Below are experts of layer 2 (counted from 0) of a mixture-of-experts language model. Rows are named router (the router's row for the expert), gate (a neuron's input weights, with its number), up (a neuron's input weights, with its number) and show model dimensions 40-79. Each number is 128 + 24 x the weight over its row's rms, rounded and kept within 0 to 255. Numbers have three digits each.
After each expert's rows: a language model's description of what the expert responds to. This comes from a sample of Wikipedia text that the model never trained on.

# expert 29
router:115139105124128078110069137167137131122100182153122107098156150184141100103154141134134075127103102135115116113145126149
gate0:155122137131115128122156156169136134105112154114116140103115130131113072160121095138088111186108115137135122096132145144
up0:102133127117148134139101098083119134149159104127135126162141125122123181094137155116166145077156144127116128153127104119
gate1:139150146125150158147108136183154126132151132112092114123133122130097119098138160135137136110164123185185170120127116139
up1:146140135132147156156106134172160112142153136118106118127138126138089109082131166138139127115157121174190173125129131134
gate2:153113146145127128117120165129137138130108131144127144097179111124115143112146105121110132120135079141141122103148106097
up2:110138111106124135129134096123092118118147119107136127147078136128141105137111144114141126132121169126116153147115152152
gate3:112132131106111136119131120134143135154160110169111129093145111165136136132136111101132118127129144125134132132134128108
up3:136153141149124123149131070145152122102127162168145135164090152143144121129113154133124147126113090119147133139134142102
gate4:130125113144127114128126097136123135125155172112103101155120123150143107067135139135144107122118151100113162106161095176
up4:117127150122122148110121154119115129137107091148148141095144124111130142173136121132116155131144109156127086146093160087
gate5:143149111127108137134125099139140120125104091099150147125163170096142058147089105128125093123136074121103149143140146090
up5:111115164129147112137120155124116129133147160144116107126099092151114192089164155114129153126106178132148120102119107168
gate6:097152118125140105144126063136124125168114099143109097092101154105139108118143121159195128134142124135123137181120115176
up6:098146129113135129131125048164109130165138105133138102097073148089152117105145136174166142115114124112113123184133122167
gate7:126096109110135147112126107094137180155152139119090144095117117136136148107133117120096095138117122102108120043156118119
up7:129146157140130134146111136139139095123110119140166136141128123116112093156121169113161158116159128164157137214103160144
What it handles: Headings, numbers, naming. Heading-closing == marks, round numbers and year prefixes like 200, 000, and words such as named, known, name, three.

# expert 9
router:116116114122144144123101102166121127141146085125140104112153109146135118146121136105103124158124116118204128137176114095
gate0:124079132140106153120104155137137183120126144125127148174115126137070143148151121103102111126105122082161134121147126100
up0:107120113141153160104111193091136168120131109104121129180113153139082137131112129149101143109165119134133153104112150121
gate1:144096158078141192122091112143107140113130113098101143119113114108094124150086158146099129108132120161135131123136110148
up1:117160086172109100134174127122150128152114152169158091146141128144161146122175074105166133162142147118123130157121138114
gate2:112165160081123130085121134185129136123128103105145161094135137148124153118132126110127134140155112170165117158094120111
up2:149089098164149128161140131082127137140125147154110096179118128116134104129128124163128112102103141090082132106159144152
gate3:122160122135139156121115127104175083149171125125119139144136123147111134107175140100111116107112131132135118121111164123
up3:110160125130119166131121134103152086157169119117123142136133136166119141116192152102105120119096124131123118132109146119
gate4:119107136101133133137140119133129126127124116166169159126118158169180162174151108154115117104156136164125148089166144109
up4:136148117157141111119113138117121125135130149087099093132134116092088093091104140125149129138112128109132111153102095154
gate5:134102111121114167145152090166073129140124133112120158102136123130135145129119124107093135134178122085160149145144120101
up5:116124078124133128108091150115150138114116112113126081145107124122083130122094134092143134127114146159180130117152169136
gate6:123134129154085164141119126117159084137152107126141123063132117138135099134148135144115125149111102090164110080151127093
up6:128125115076169097135142123149098162138100132125116140180136142140115158114101119105136137111151148149094144175116127153
gate7:138130128136137125138083107140092139114122110133162099074161088126176123143101141116154172155117174109114113105138101115
up7:122129134120121135121178149129174126134126152136095149171097172133081128114144107140110091106142075136135144155123151142
What it handles: Common nouns, mid-word pieces. Common nouns after the or a, such as part, end, time, station, final, plus mid-word pieces like re-, oot, int.

# expert 18
router:115132171127117129143079088124099140124111105139088110121181099117126123121113084080111162153135125122104078105102126105
gate0:150116147119138152139096111087128129175128145104132122139098155171058091104125113126125105107112150163146107121136114119
up0:095124113144149149131133137110154170112112111101115140112115146122180148137146141159111096143116085144133106144131144122
gate1:097104155075125107131086146104129126158124091128148132118123112145109111107131136150186067087141141167137167103085158114
up1:124147164054131127106109117117136103142107117138135131100141141126108124128109112160154085099142118134135177133128174087
gate2:100111149110122113120099130131145153140145093120161135136120134173141103149117141126137087104111117134182148137153127166
up2:120079132107120119159115101131138143107141114115130160150076128144137103160102149128120115111112101128128123137138062150
gate3:141109137135119135138092138160141131152127122153133105166170127153089119084116101130142154153109197102100129115134102106
up3:122157131121138116104161126095109125109122133106117163092074124100148130171145150126118107098138071144156129144122150157
gate4:144109158121078150130111121112128130168152121151135109089160149185130126106122155147162117153127109149179193105171149128
up4:177127146136087111163109151117112145117112136095117168132114121108105144092105124160142120125117128106172130151156108149
gate5:109111133130152083143116106140130129138115151126171112132115116136097150156087135156120169134148167149124208071164142110
up5:123144104121113179135129154100118123114152096138090138121138147124154086113163128085131098104122095112135052163104112145
gate6:117137091127156146103123135151095141150143132149132178142104133151143155151106159127121109109118184120146119137113115109
up6:135120165157115105151143125109154130124113148116127083121163128102109115102144113126131138140130092138124152129142151140
gate7:153123131078114126112116162152119149120110106100153104082136135103136139134118097102108144119141089127085082123090144122
up7:107131125162133142171139119109125090128129136144101156176108147154112116155120137149123129124125149123171154132159100137
What it handles: Clause-linking commas. Commas after introductory phrases and in lists, plus connectives and, to, that, which, who, would, could, such as "Later that year,".

# expert 39
router:110124097143137066109090142147146138081115155136101149153150119169130166146119066166159124159153144088159144107127126142
gate0:135180127141123136146121083131094099147144148115148150111142104154126088168126160117152119129146105111107148096085153118
up0:130141138169139081155148103115117118157109126146106125125154138117125112139132126186135109114100144133151132090103156117
gate1:102094135098097106123120170134113134127116159143123132135151106152092160140069153126127093129114117121098102163150160134
up1:101102122097097108137117167122114137127124152143107138137151108154107162159075149120132089123106123118106100172134163128
gate2:157130089133146088135151132129160135129067120148101138124117095145108106147084127151135168124191098120151144133140165146
up2:114141174105118172128100110140101096134173129096148128107134164104145122117185140106083104128101174103145115114115095103
gate3:120149119149113144108140140127113125147111177137114141154158126126134131115098103169165142076115108134112094156106120123
up3:135131109167115159130148149119099115148123183163155147142138139141132125107095087170139151084125119144098099166113106131
gate4:108132123140161156143069127095137137124114163115114118144108099160147124121164143143148111124102143118132121102133142086
up4:105123122132160163144070131117146141124117177101107110155124099154147110119165135135145123131111162128124109114113142089
gate5:140111159131087093185121109123170109117125114119113139163130110094141118157091116125127128131145135133135111156139107117
up5:139125167127101092176111118120161114116140138127123140141169097089134116146098116114124129149131134137126143151114102117
gate6:114118139107080187110103092127134107102147123159076121125125174093145153118120164177140129136127131156150143075130117159
up6:132118134129152120162149134103128128165125137089160150136077117156068076131116112086123124119130104124096138144107116124
gate7:116118128128105157136154121068070128106109143117166126126127081134147147129124101116129129104162125119119096117137201117
up7:157130116161141092126099143174173132148147131134090138130123175121118107140128153164120130158116127134147177139108072151
What it handles: Hyphenated, foreign word pieces. Short word-start pieces, often after hyphens or in foreign names and compounds, like comedy-drama, Bagh-e, daughter-in-law, Byz-ant-ines, de.

# expert 38
router:127106110128132120164126105149093128144111087075112137146115137168138095132114133097162119105102111148157136095112127136
gate0:103160109149102141119120098146132143134111133123111102153078119127183141103154155178144125120095136104179123154127151117
up0:154121159099160102142138161107138118120145122142137130130173125129075137153089103097116125114145115153067132115113100139
gate1:104101128096117133110105134133140105125129099114086099159129140150109112119073095160161115140094154148151114087123114125
up1:163111125149144100138171138146112145123123157158164123092144116109132129134176161087109123131182099119099130134129122134
gate2:150118105133178141116126115161107137159104139185094144176121114144160048109115084128133138126121151143138119163160084171
up2:124135144118084111129142136089145146109138111092174119088128134120085209143137160123135117144145096125112134093115178111
gate3:118147127114154162141184114125143096133084127155108192150138099178122182106128093104116137184121107151151086110166123158
up3:116146114118148159141182104136149101141077141156108194141132098175116188102147108107123126173128089139159080114169115178
gate4:123158115097160128113127130148104130089120132095132121117139118143159120123108149162110112136152164122128111159106135132
up4:143166118095154137101146105150113125084117142089126132128149140141160105115102153165117110134139174123129095155124109156
gate5:139132101176109124153111126146135133102108112125124146150130137180167122157124116122152124129141113141131163138102114132
up5:111130143087130133123131131103139136147139139136138114096134126070084143102132144122101114119107137120120091118153142145
gate6:135100119134120158132110159091138143139126147142134115118108135135128079100135121150110111085146100110145087141142146127
up6:132091119155095131123098168122144148116128135153174111133133144094136135104177087156140120144160141133131067118133126146
gate7:088143127133100116165140111159126113150127131143116110137104138182117123117159140156117114146168079157142111153148116118
up7:093106095102113114134116117159124110160125154131114110124107125154127116101163110170122111162160098188105122154121088127
What it handles: Descriptive adjectives. Attributive adjectives and modifiers after the or a, such as central, former, public, national, local, plus section-heading closers.

# expert 44
router:106193141157125093124136100114111129098118091163084118144111115098118104106112108122105093151142101090154152133134125159
gate0:123128071142141105113061172131162121146122117188108116145131113116142112159122105161113111105150103164120154116134135106
up0:148124182124128129151169086126108134128132145082140148126101124137122145109125157107146124134087127090126122150119136150
gate1:139137107096159115136093095097154145122098105152107137101129166124146100081137080145113083135131144129131152156108173159
up1:117106143162104139109142163151110114143165173106141109145140090126118158177132177119146168120127110113112114103139092088
gate2:157157123112103168106137115121114147122143125115116123150090110135116120111124138155114150158192157147102124121164131108
up2:148152121110108164122140133103103133131146132092127112138088113136108128092118151139102137151193156151120122127164135090
gate3:164138088150080155112139071110123120144124124141139158133150099134117143122121121127131117158143127080118144120156164111
up3:160135099132087158099129064125117120128131140136120168158155081135092157127116109107127108132131134089124137119165156112
gate4:174096158090117183092140099106113129141117132114109093134104153113140103085115153079102136132189118164183159132146107108
up4:081159102153125082159109174154148123107135127142154171109161112124132141162140108179153127120093132109066096125116150145
gate5:139104159146129153138153166140128117147175133135148137096135110141081148122139120095097140119138114155208161148116155106
up5:111141112142126133138119100108128158101106123113126098175155165153149085144151100129152091149107135090085109071138095125
gate6:090157130160132129128153147075103118121126151092130109148124134096164147102098146154113074133117155121157131097086131099
up6:110146119156126125140133144086115105129126161100135129144122129082161167108089137167130073125127152130161134096101125094
gate7:128146065087143110085152124129122132148107132126150134115167129172108102150143105125152087096135101137136112134133126137
up7:169102131169123168165151122129109101129147133144093101097130095125164147132072130136116161142150079111156152108090145146
What it handles: Word-initial single letters. Single letters that begin a word split into pieces, like p-ythons, t-angent, C-elery, plus spaces, dashes and colons in infobox and table fields.

# expert 26
router:131140158100141134106165107169131118123136112143146140157155161118097099148144103118112169117156079083141106125106160139
gate0:110155156124101181149122121150125149152122031132138147113128133107142118132102095147171109104127183147143120124152110131
up0:110150151102095170144122130171113139146129054107131139131108118092140116155117084137160116119121182152144117125141103159
gate1:155151142105060139132129096125148145137126116144160104123129110112109132091136140144164172129150143118105100095114120116
up1:085095119165187136126124157139087121108128153102092141134133155136150118172114096100107085122134105126161134143129141147
gate2:158124108109134163106093133110122133116126097121107112122182067176111124146129117112141119144123137094120116126152169137
up2:169131096112115197125124138115150121107134108123117114128167093173098127155126113110173104145110110130100123104137169116
gate3:124136094129115107112101114123143114128044111123102088115098122108116119128142110085127148115163093141150161128132134151
up3:113112150139144172161154145132131138103205153140160153144152140148125123132134156162137086148100160108128104114138125106
gate4:128135115126119088139168099145139167114112119131130136139115105149146149140147153133135150162125147104126133165142124102
up4:113137143116106085153171103137126163102109090140152135130111130147138153134123141122169146163118156115142127143136140107
gate5:142092131139118121131134095109135166170119126124103141151125133172107162112151137152112154130176112108141110097103141117
up5:121082094131133133114149117148125149162107118111132148138155138144121125083133153163123148157178099117109108112111158134
gate6:158113134101106136131113093100129124135164097105130139127114092107106091115100108110121140120119140123164162120125128178
up6:129085147136102082113131109131135108123166120127140113099116103130130100145148122094129178122134132150133147126125116141
gate7:109124161118102105159110121126139169161134160118126079107132092119105155139133095099129095137090142138178127092112131168
up7:087100154118132126152156111123138149138117131113123111126136133126125129189131164124134131124146140113145143106083150150
What it handles: Clause-linking words. Conjunctions and relative words that start a new clause, such as that, which, when, while, instead, plus commas and brackets in chemical names.

# expert 49
router:114165138122122181102122128151126139117105080104105106109183123090121111130150127118125148107118151084136101120144160125
gate0:110124119101128138149121135115165135136100149145094150130119123107115114162121134165169139108107135168143125126123169125
up0:134131134148102113113136124128092135130155120102154101135126146164137141082133114112091117157142124092109116133137102126
gate1:102100098128197104193075124125160153081130159155163124115141107111146109088115110121131078159176139075108134137132158120
up1:117134083129175106167094115111141133106138163129141133090135122108168116108121108114110105135165121120090135165150164123
gate2:130141133126160175101128138165108132092149134120125088065127139130133099153125107098161139129109157096128101191122159126
up2:123144132133164155083126130158126135092147127122117082060133130135131095154124099083173129126109158098122106181131163136
gate3:118152180148129128090116103154122125185120121113153190073169138102175112144082147092138156114050133161102117126123131148
up3:138093114119097141172152129102093129074110133148097098120110099108107103101118111153112098134151119100184174115140134125
gate4:092187108142115128097155103081090164126123102120151144110137140161155120169102122184127125124140125129123093088146154126
up4:144116169120141112141122155151158131088105111132137153133139147114094165082133137076163151145093131125128138143126108174
gate5:101098137131125131124089154138130124159125119105160111102160127160117115107070110108110142173123124142125165128112114109
up5:107098127133125136104097157148140109169136101113179108103159129173105113126049110124105141178116140141120161125117142087
gate6:148132111077131193087144175128114133143151125135114141124145127127114127144150141103130111174150148117144136102131146142
up6:106133147176120064161119086124140118111104123137138122138123130135136143110105115154135141089117106141113121153140097114
gate7:173122128139084112117134205132127096171131097138134111133126135125108116160121165128129131169146154096084144094146134099
up7:092135122127149144134114045125129156095120141114120133130126112134148120097135101118125129103100094160178115182129122153
What it handles: Spaces and prefixes. Bare spaces before numbers, plus short words and prefixes such as a, in, well, re, dis, un, s(over)eignty.

# expert 21
router:138183105136131143147097152144133159135147149157155111136125096103127153163155138132139092161147146151159103075138101131
gate0:127104094124097160167164150110116112128146129106128151105171152113119121111122151135121120154125133101080121109129069117
up0:139079104115153139147161169137098108138159140099129109120133146105140118121157184100121105136103131094077114119115096079
gate1:125176119085135127100096110112141124138116109114130125134133134152100112126130121173117155144105125113137129120127136107
up1:113121109143124096148106122148120128150125110138107094121161160129127110110130108141124165094136116084107138114132127114
gate2:120142075107129148125099118122152140189127125138132151146166173121123138149142142167108099103127125099161157163127158114
up2:119102114114082090068192126107098139086140099134142142105086130118150132140141104095154176115133128114116128104125129119
gate3:118148130123114148107113114086147154146119145135143142148148125140113141123133129112131147088165126134147140151159162141
up3:100128098140100141126113185095127154131117199129140148078141129066144113098173089136096117115145138160143117132113108138
gate4:112127099099116131143129099116109136130142081109126145137117103146159141097085154090116102147173135136151129139165117152
up4:085145095129113151161151102107110108104123077113163153115084131107134135105099162123122153150164113126149117121224152127
gate5:156117092113162193157117165111172183121155116140107100065153140147147132129111128091117109119135127119157160114166129129
up5:154130088099161188164120151115184184105154125142108109053136146147140131126105132090119105120131122130153146109171148148
gate6:151175104112111134110124134113109158117157141162135107115129144161144144174154128136120167155144133122123114154103093117
up6:082099139155169112135134113137142087118105099098133142153137111141126106081100144098124083087124126105117151123157176129
gate7:099155104093146170128135121119123126174113112143149121096079158133114128125095135112138092153135136157160113123127111167
up7:153103169158113100125127127138135129083161152112101123147166125133136118126147112133119162104127125100088145131129147099
What it handles: Opening quotes, brackets. Opening quote marks before song or album titles, opening parentheses and table pipes, often in music articles, as in single "Adorn".

# expert 15
router:180138142116127153117062143123128137109170141126131078158110129095126097130098087084116124115095127135099131130150127130
gate0:134108123100163135079105111125101133131126133105125148118149121179157123138113117148134118112128129115197151099114163150
up0:135124172139136157103110085103148103156155125101121135112153097128139121140106127130151174148119177108152122108137102143
gate1:146155125108165145089141094128139107136133116138166161135123184094098094082138108107119141158136100146147183090150159131
up1:137156121104147149099144094120133093156126117133155152134124176112115085095116126068112168148126131158151159100143148122
gate2:191154112096117153158148080157124141153137131171112098102089174105112160130138166127097131117117115143155157147102180136
up2:177147106115134148156145135150132116134158117141135096114105161094139141135133151120127138100132121134132142142085168133
gate3:089125116161111163132084123109126097169154130177121115123166106099146119135112136108095129144080144185157178056111138102
up3:111123123120093157110121138116128096156120152168129120130151130113156140131107125124109137168080134163146170071101132094
gate4:108121118134133115117114127098143136131102121092152138142114120155119136077196158127144079122138119119122100149128188087
up4:143143134134120132123124129157099122142148133171101115108140134104136126164077102131131177114104129141140152129121067148
gate5:142074148118141155114102110147144134143144126099156127125156135116127092076131132093111135111161137141152094152132103149
up5:141101158114160140103095113142139139148138139108135128087142135110141093090136138114097120127147146128137110139140100160
gate6:123156115121105125144115136098145155167098105121117090112171134166148130130123104130135111112139146123130092130151135138
up6:130124095095158121159119177102174131140148136179147128107117115124116171112103126164151116110134146111141096084078156160
gate7:119145134128132121104123126134106148168131136134111110150174146101097151123132103124151138136169097137157125110157137141
up7:118132107159122100132115171155158105130103120138119136122110121127153072143168132122137200105117103108070126108103158096
What it handles: Closing punctuation. Commas, periods, closing quotes and brackets ending a phrase or quoted title, such as trust", sister), plus sentence-opening there.

# expert 23
router:116103123114139111132119146122129129105184156113164170127069133145108109081119125148111145144128127141131145114164137141
gate0:116147121102064158143181132139110131147131126086096131094106164135084168114110122117134154087123115146155148139145147132
up0:146114106109093171150229142125116115134104125101145130128108166156073115130092117107140166095098104111174125098152149129
gate1:112186126123162135107107106115156148113150085135151096155088147126117137077133128119130102122142112123125135154073164150
up1:141078130125082114138131131138096107143104179121097155101158117129146130172111132129115142120125149131135111104178113115
gate2:149117141162131185093150141192172100150104127131085154135136120125145163113103124133150122142118129155151079137147120136
up2:126132090121107049190097107087099151102141141121167095132098132146107096146133142104098124118143128126098156122116147098
gate3:117128139076121140095122131074178152151140081114130170114169153127115094087103130114108125130130159111134107149094112156
up3:135131115106124138078146143079179184133154098119133163143178162143137084105134101122113120162121157105121100140105107158
gate4:131125156136114078124129075122096173154102158147152174140116139180147128150121114123157104165140155140132136073126176133
up4:114145097151159124094142107148099143122111139125110115133070114120116151140162142127131136157170164153132157141118183109
gate5:139162153106169135107128101118130107112144112132140147108108141095119122088100132128101133133136193116139111147147129147
up5:143161070081116092124109119096098094122070131144138088143158062153157150144134128156101114150092117179143152147121099119
gate6:115097118112084085118134122097127113126129130072145147114135133141111106123128132129118136128082120129119116101134146125
up6:125091127106110080143131123110123104098124139079152147133133140109111109114113143132097169122107099142109091124116150133
gate7:099160143150125110141111131158137138142161130152110115113132148128152129100130132164128116138098146130180129134130171116
up7:155099096119110145135159103109105107110108122112162158117143117154104135141115122109138125137166112100094149130100082139
What it handles: Single letters in names. Single consonant or short pieces inside names and words, such as m in Parmila, s in Bars, t in Protests, often after P or Mar.

# expert 8
router:170133069163141140151163105153143134106138104139124085148114107151101127130133139143102123123123125147176123126159153130
gate0:111104064134115148115138106112142151167132150174100106145144131144105107107110099119179128118117113134157117117197129089
up0:143102079108111123163104132123110136112133138120124130122108189118104117132134096088128145143109116118118138099173122139
gate1:170114134105132135133142100171138133166153108131132157130156103121162116090100070125078106135091124128098114144153144125
up1:163105119117126144123129085176134121167145097120138161119156108123160112085094086122086104140091119130107118134144135127
gate2:122127122121147135104104103138151111154108087132106163174132112142116138167156149123144092112171152088115097117145091109
up2:124123122121121115157140162127119149105152184126166078080117140112134126080115099143115172152096104168136154146110158144
gate3:118129148131138100119123093123114075142124130176123100142133147065127134136105142141129127134119124107147109116107105154
up3:123156113107130145165143174098120158101135138063144149141117117158140114107178112089159117125132139124112120131140154097
gate4:179138139123139134148139103142136140115121107141152114093137142149154091097123136154125177151105119161138136151151163116
up4:174142136117134141144128130118146110099109124133143108097132149123155099101092127135133180146094120150151135135155161107
gate5:160123140125131076082107117091169150089120102131154123145115139195134165120126131160153101141144126171111142162121121125
up5:187126124146159108091118157113140131120113091135149121126140121160137183134124126116133096108138105156152114156121120115
gate6:157130131159078114134129131113169129141133131120075126134097091141124090150122134096118141109097088134135140126152122145
up6:115115128103166141134116124136094124112122144133179139109145151113119167111139130158141106145143162109113107125104138109
gate7:129143122141117111091147133160167152124144138153184083111108131131125132103108124139109090143131131130144149117124139139
up7:138129125157122109107155114157164158126131111166168079123112119143125126116112134136095078139139124117159134101126127149
What it handles: Mid-name word pieces. Word pieces inside capitalized names and rare words, especially after an initial capital, like Th-ou, Ch-ou-les, Mc-K-ee, plus apostrophes, months and table rules.

# expert 33
router:111196067098090073138157120100131097150112116102162140124154065139146145121106143099127090130116152110110154126164123115
gate0:134116126113085133105134144087110091124141067141133132114089133132118111135097161142138130101120085134139119111140103141
up0:149142123087091129121134147095118076116129062157113137114088154116111096125129152126142106107110110130117104111142077138
gate1:137150107076079094149158097112121129137135123128192117149132072149131143170105113073106089171130158113133133140157132141
up1:130134157151185144108111158145148123095097146129049128112142184095106105084143129157164134097117115168131130106085108119
gate2:148134143143120134144105141161128136181120120154125157117130118130168116073107090143140109104172099116157112097139164125
up2:129102127114073120113143112109104122108148166106160115075145143110137116138127118148126125143122179120129109127101109125
gate3:132154135108147152151110138121129128155147158121124133127147138171111110140101080146112147138127145154154168126158151185
up3:128146128139135102179099166152098132161153165141143131113119153151141177151097114118131116143118159133157139138162116189
gate4:087153109118104136115089186150127140099129120140160169117125113082091132115115122135161122120133082135100148131142133093
up4:168091153137165129136166075116131116152139133132086096149112137149147137149144131133106123134130178106135118122125127160
gate5:111128126142095152133081083135185165163141142152144156153147137143126137126136114146132102115142137124143161130128140153
up5:147129133113161104146153163132062106101088125110086156097126113131142151119104157147081143117122090121073084134106135139
gate6:140132132126100095148118102134163169110148148100164169124079093094134112124153120097111156102158128103156128102105115161
up6:102097091110149162111128149118117099164107125143098094131160155154147143118124138151146102172093128154098104157142143119
gate7:145161135107110096128145130132142116177149141115143139090144117143113135114119114097163150109163088118157110113119098131
up7:137161143107112089127151137135146125167135138120141136102143117149119130110114124087165151111169090129159111122110085126
What it handles: Heading and section breaks. Paragraph breaks after a one-line short description under a biography title, heading endings like ===, closing parentheses, and spaces before years.

# expert 30
router:129095119094092098135127140154116118111150104125089143086111126143156158146134146119120096153098131156100151102105125091
gate0:079138149111105097116111126153121141134171124139130105143149135125130139054129111146129177049118057093152159122121115160
up0:186116110127145150147137134107128112127099140125127165123110116138125101186124135112129100200147202175102106147143145123
gate1:128136099125111113133183105111110118136134115140091169162109120120112144100108125122138099153121112152137157123117171123
up1:132130089119101111136164107116099115152123121151097159177094122117115148102104110119117087146125125140146162117108156116
gate2:137128133110141154149115119104115124133125088130094115142146143096144140113143113119114134137145112113158124134103128156
up2:145123168082127148122119133157106084116178112148101138098138092106099141135106156112121108110149117096147129152120110143
gate3:115109109095090137140116107161138122069121147124112154119111120094121119101122129121124140111121164140104138170134141141
up3:117110140132149063093148137102117137122151131143144135108158147151133119150130114136087124108143091111172127108124123140
gate4:112146124108121140132100122126113125110143123161109165128129113140108142124117108121160109100138094140160137123148167157
up4:104142148141161116130124070155138122104122119146103115119161132116069099130127159133126137154112127106095116085086134095
gate5:134118140140135145135121139118133107099172122105114110148127069145112120105140138134151138110153131106126144142147134117
up5:129126157156130115131126139153078150124126123137110128145122085163150090120148141104112135113145072117144094113094102088
gate6:111077126120089146074091115139150145106178134159154146108148174114119152132091126123109131107073086141135168146089092116
up6:100074129114085153094104108139139133108180140159158147107153162114116157113100134133117123113071074137144167151094090109
gate7:116125118111120177132098047139132153117145144119129174135089131109160154100105102118134119136115165113124129133120169125
up7:112145137122119126104152155155114150124186114156122125124169128150156118131131114126164121145153115109141201117122101179
What it handles: Articles and determiners. Articles a, the, an, The, and number words one, two, usually right after prepositions like of, in, into, such as "story of a girl".

# expert 5
router:101143140116120149185059137134096133133156102120110122115135116107105107119127148166160105152097171142129108140096131128
gate0:176149133133134170127136160133104128175110101105124106164112107120111115137126144097113125167149153110115166099097146119
up0:079082132098160108120106123118163144104155111152147110116118160143125140162167107128132142104162092126151065145113147134
gate1:079077121113163183150103132098116164123142073114104142107104134118120113164156190119137122123152161080122110158141170157
up1:106082122096152188142119141116119153102132073118100145098097133110115111161144168121122124099176153088127124152140163161
gate2:171139126123152149158106134143105144113129134072131147119094147136130069131083106128113135156181141119146136038142155090
up2:089112121134101105104143108113168102142134115175122110134163102131115201114167144144139120099081111131095115205118106167
gate3:097122119127139119144108151133105144104152117176112106140141147138122109113119142131133102163086153146107177121140147115
up3:159139150123113141125147097115153115146099129092141153125106120112124138147139113107117157104178099121140071116110111142
gate4:089121126100126121129099086149154140118110122149121171155097090123165129140107169154106115145122158145099131114159146134
up4:127121107163181139105129139125150083127181100137110083145105119138143102122142151147092122138126157130128103140149144094
gate5:161078136149158124126095122108110124140106144148089154147106130133111149143138162175117078154111154142112109097126141135
up5:104162124096099136126156131155144135110146114102158109121157135142130114104125098088140178109134105106153160154133110118
gate6:174103112152145138167112155107123109135157097111121119109111079135088123143090133077136110124108120150128055145189115131
up6:090148158097108114084150106147129139112108154136167128152156183112173134102183126157130151123147141115125187129065139126
gate7:125110145120151142170114163146139100154110122118104092126068169112150102111138172108153139142153146140130151114148122138
up7:115120154125150151159109153156142107154115118116092112109061145122151101122145151114161123141165159146115174116141120111
What it handles: Mid-word name fragments. Word pieces continuing capitalized names and foreign words, such as ort in Tortricidae, leg in elegante, plus year piece 202.

# expert 28
router:136109128144132114135132120115125149160129104123134117098175123147114149101108145125144078147118111144133127085120124188
gate0:151146130095127105086111133138137133131148138113147128123110124158104111158131112139148129110113130127109166147139125132
up0:123056120129130083137148110104141164078126135152110121134103132158166088107143110099105100142117137142117129086107144125
gate1:156124084153131199097141088090136140124103154127119138190160156128096130109143084097151109115160134128183089130144122147
up1:094125177100122091157126171166125113132151107125151111084086093121151119132105177151112151158076114134078168116124132099
gate2:132132079140121185081135109127130128131151165147086155172126110159150130127123121142160125126120107139143160048122152140
up2:134141083121126184088141109132136128139151165157093156187118115151142132133120124146179124127110110143162171052114149144
gate3:108104137116116137115131104147118131165117144122106122097143124113129119128116089149132125100145159137156132110077147131
up3:094110108136144148127159137119143161129132118143152132100148140110120146135104104135116127091117183121100139087110145121
gate4:089117109140146139107110096120122080154109120136163131133087105118170115110114143158087136116140105157109104115108103167
up4:135109106121093080093116119127103108155097139131140115119101120118157124173132145134114115148203094105139121099136105178
gate5:131125115176128121093116156139084145141095119155140126087143134128136161134099140078098105172145122094114110142115093164
up5:106134131078119142182139124109148109113154120081117121149112139113131107135128140165134147090109143171151130107150169102
gate6:179111120098155129126172134129150149131162138150128141124140115108164146100126143142152057102139166135152167091134109169
up6:084142138161096124134078119118128103122105116122122113127116142143089106159130129114103197147118087123111098145138141080
gate7:154134133126124156138150107108099130152144103128113081138094107111105138168110122101163123144139161130158153148097102130
up7:104113125128116104109110153151154127106100150131142173126162148147147127085143129151097133103123081127106101116152155133
What it handles: Determiners and name starts. Covers "the", "new", section markers "==", and first words of multiword names such as United, New, National, South, British.

# expert 17
router:144122120106145166122162126075126113124118125129147133099118098123071126050107133089149152118103106124139138103105110149
gate0:143127151121107087099123087075136121140133101151152135115118050111176107143148122078134096147147118125097124111162117152
up0:130132109124129173160132144179113120133109152084116128133120188156072149116114106163152148122107146127155135142090133098
gate1:115148156158138138094100101121155144106081167107163128090089115124141082122148134145141155090096121129103147146142143133
up1:101128133109120145143128158134125119122162069089093150171149132128101138110091149101087124163138144104162147139103113171
gate2:168120145157114138135118079128139126118094098138146156095128092149126155164154154145136130119108122115143115116139152146
up2:095141109109139137109132165131123125136143145120109082163129186086121088121122117099113140157130148138104128129115092108
gate3:157162134143110156078140151107153106122151144116121097116143130144121152117078135107096134132119136146108120067105149120
up3:162157140117106151092151153106131105113159143105105102104099135133108139114086136100084115128131143143112128075102139143
gate4:127151144151107144083157111142175106130155152130117146117097115132128138110134181115096118130136128110132110144101148171
up4:130166126131101114104158111140150131142142148138118156132090104153109154103139150112107128133156134126114127135102142168
gate5:113126130118109152117095134107109138112159144171164112109127127120111143148117085074101145114111093089112149144122142141
up5:179109143144109133167118119156142095182096139092097190139139076185108107103132154138129076148101148153137125131116083110
gate6:136124135112157147115127140110162110125135175104112141154128132101122139130098109086120144111145117118123178125133141149
up6:136131116126164150110114118105162146147138157137168146151152111128146127133088100115126149113122085136107158116096140133
gate7:135087115146128169140122103107152132122150127141111161157163120126103110120115147126134111160142124139115104101125131158
up7:131153135133112094096126130118142123132107121113157096094103154123143140150137098145133165108120135124101142105109113116
What it handles: Prepositions and name pieces. Prepositions in, on, of, to and heading word Personal, plus inner name pieces like el in Hirschfelder, en in Gefen.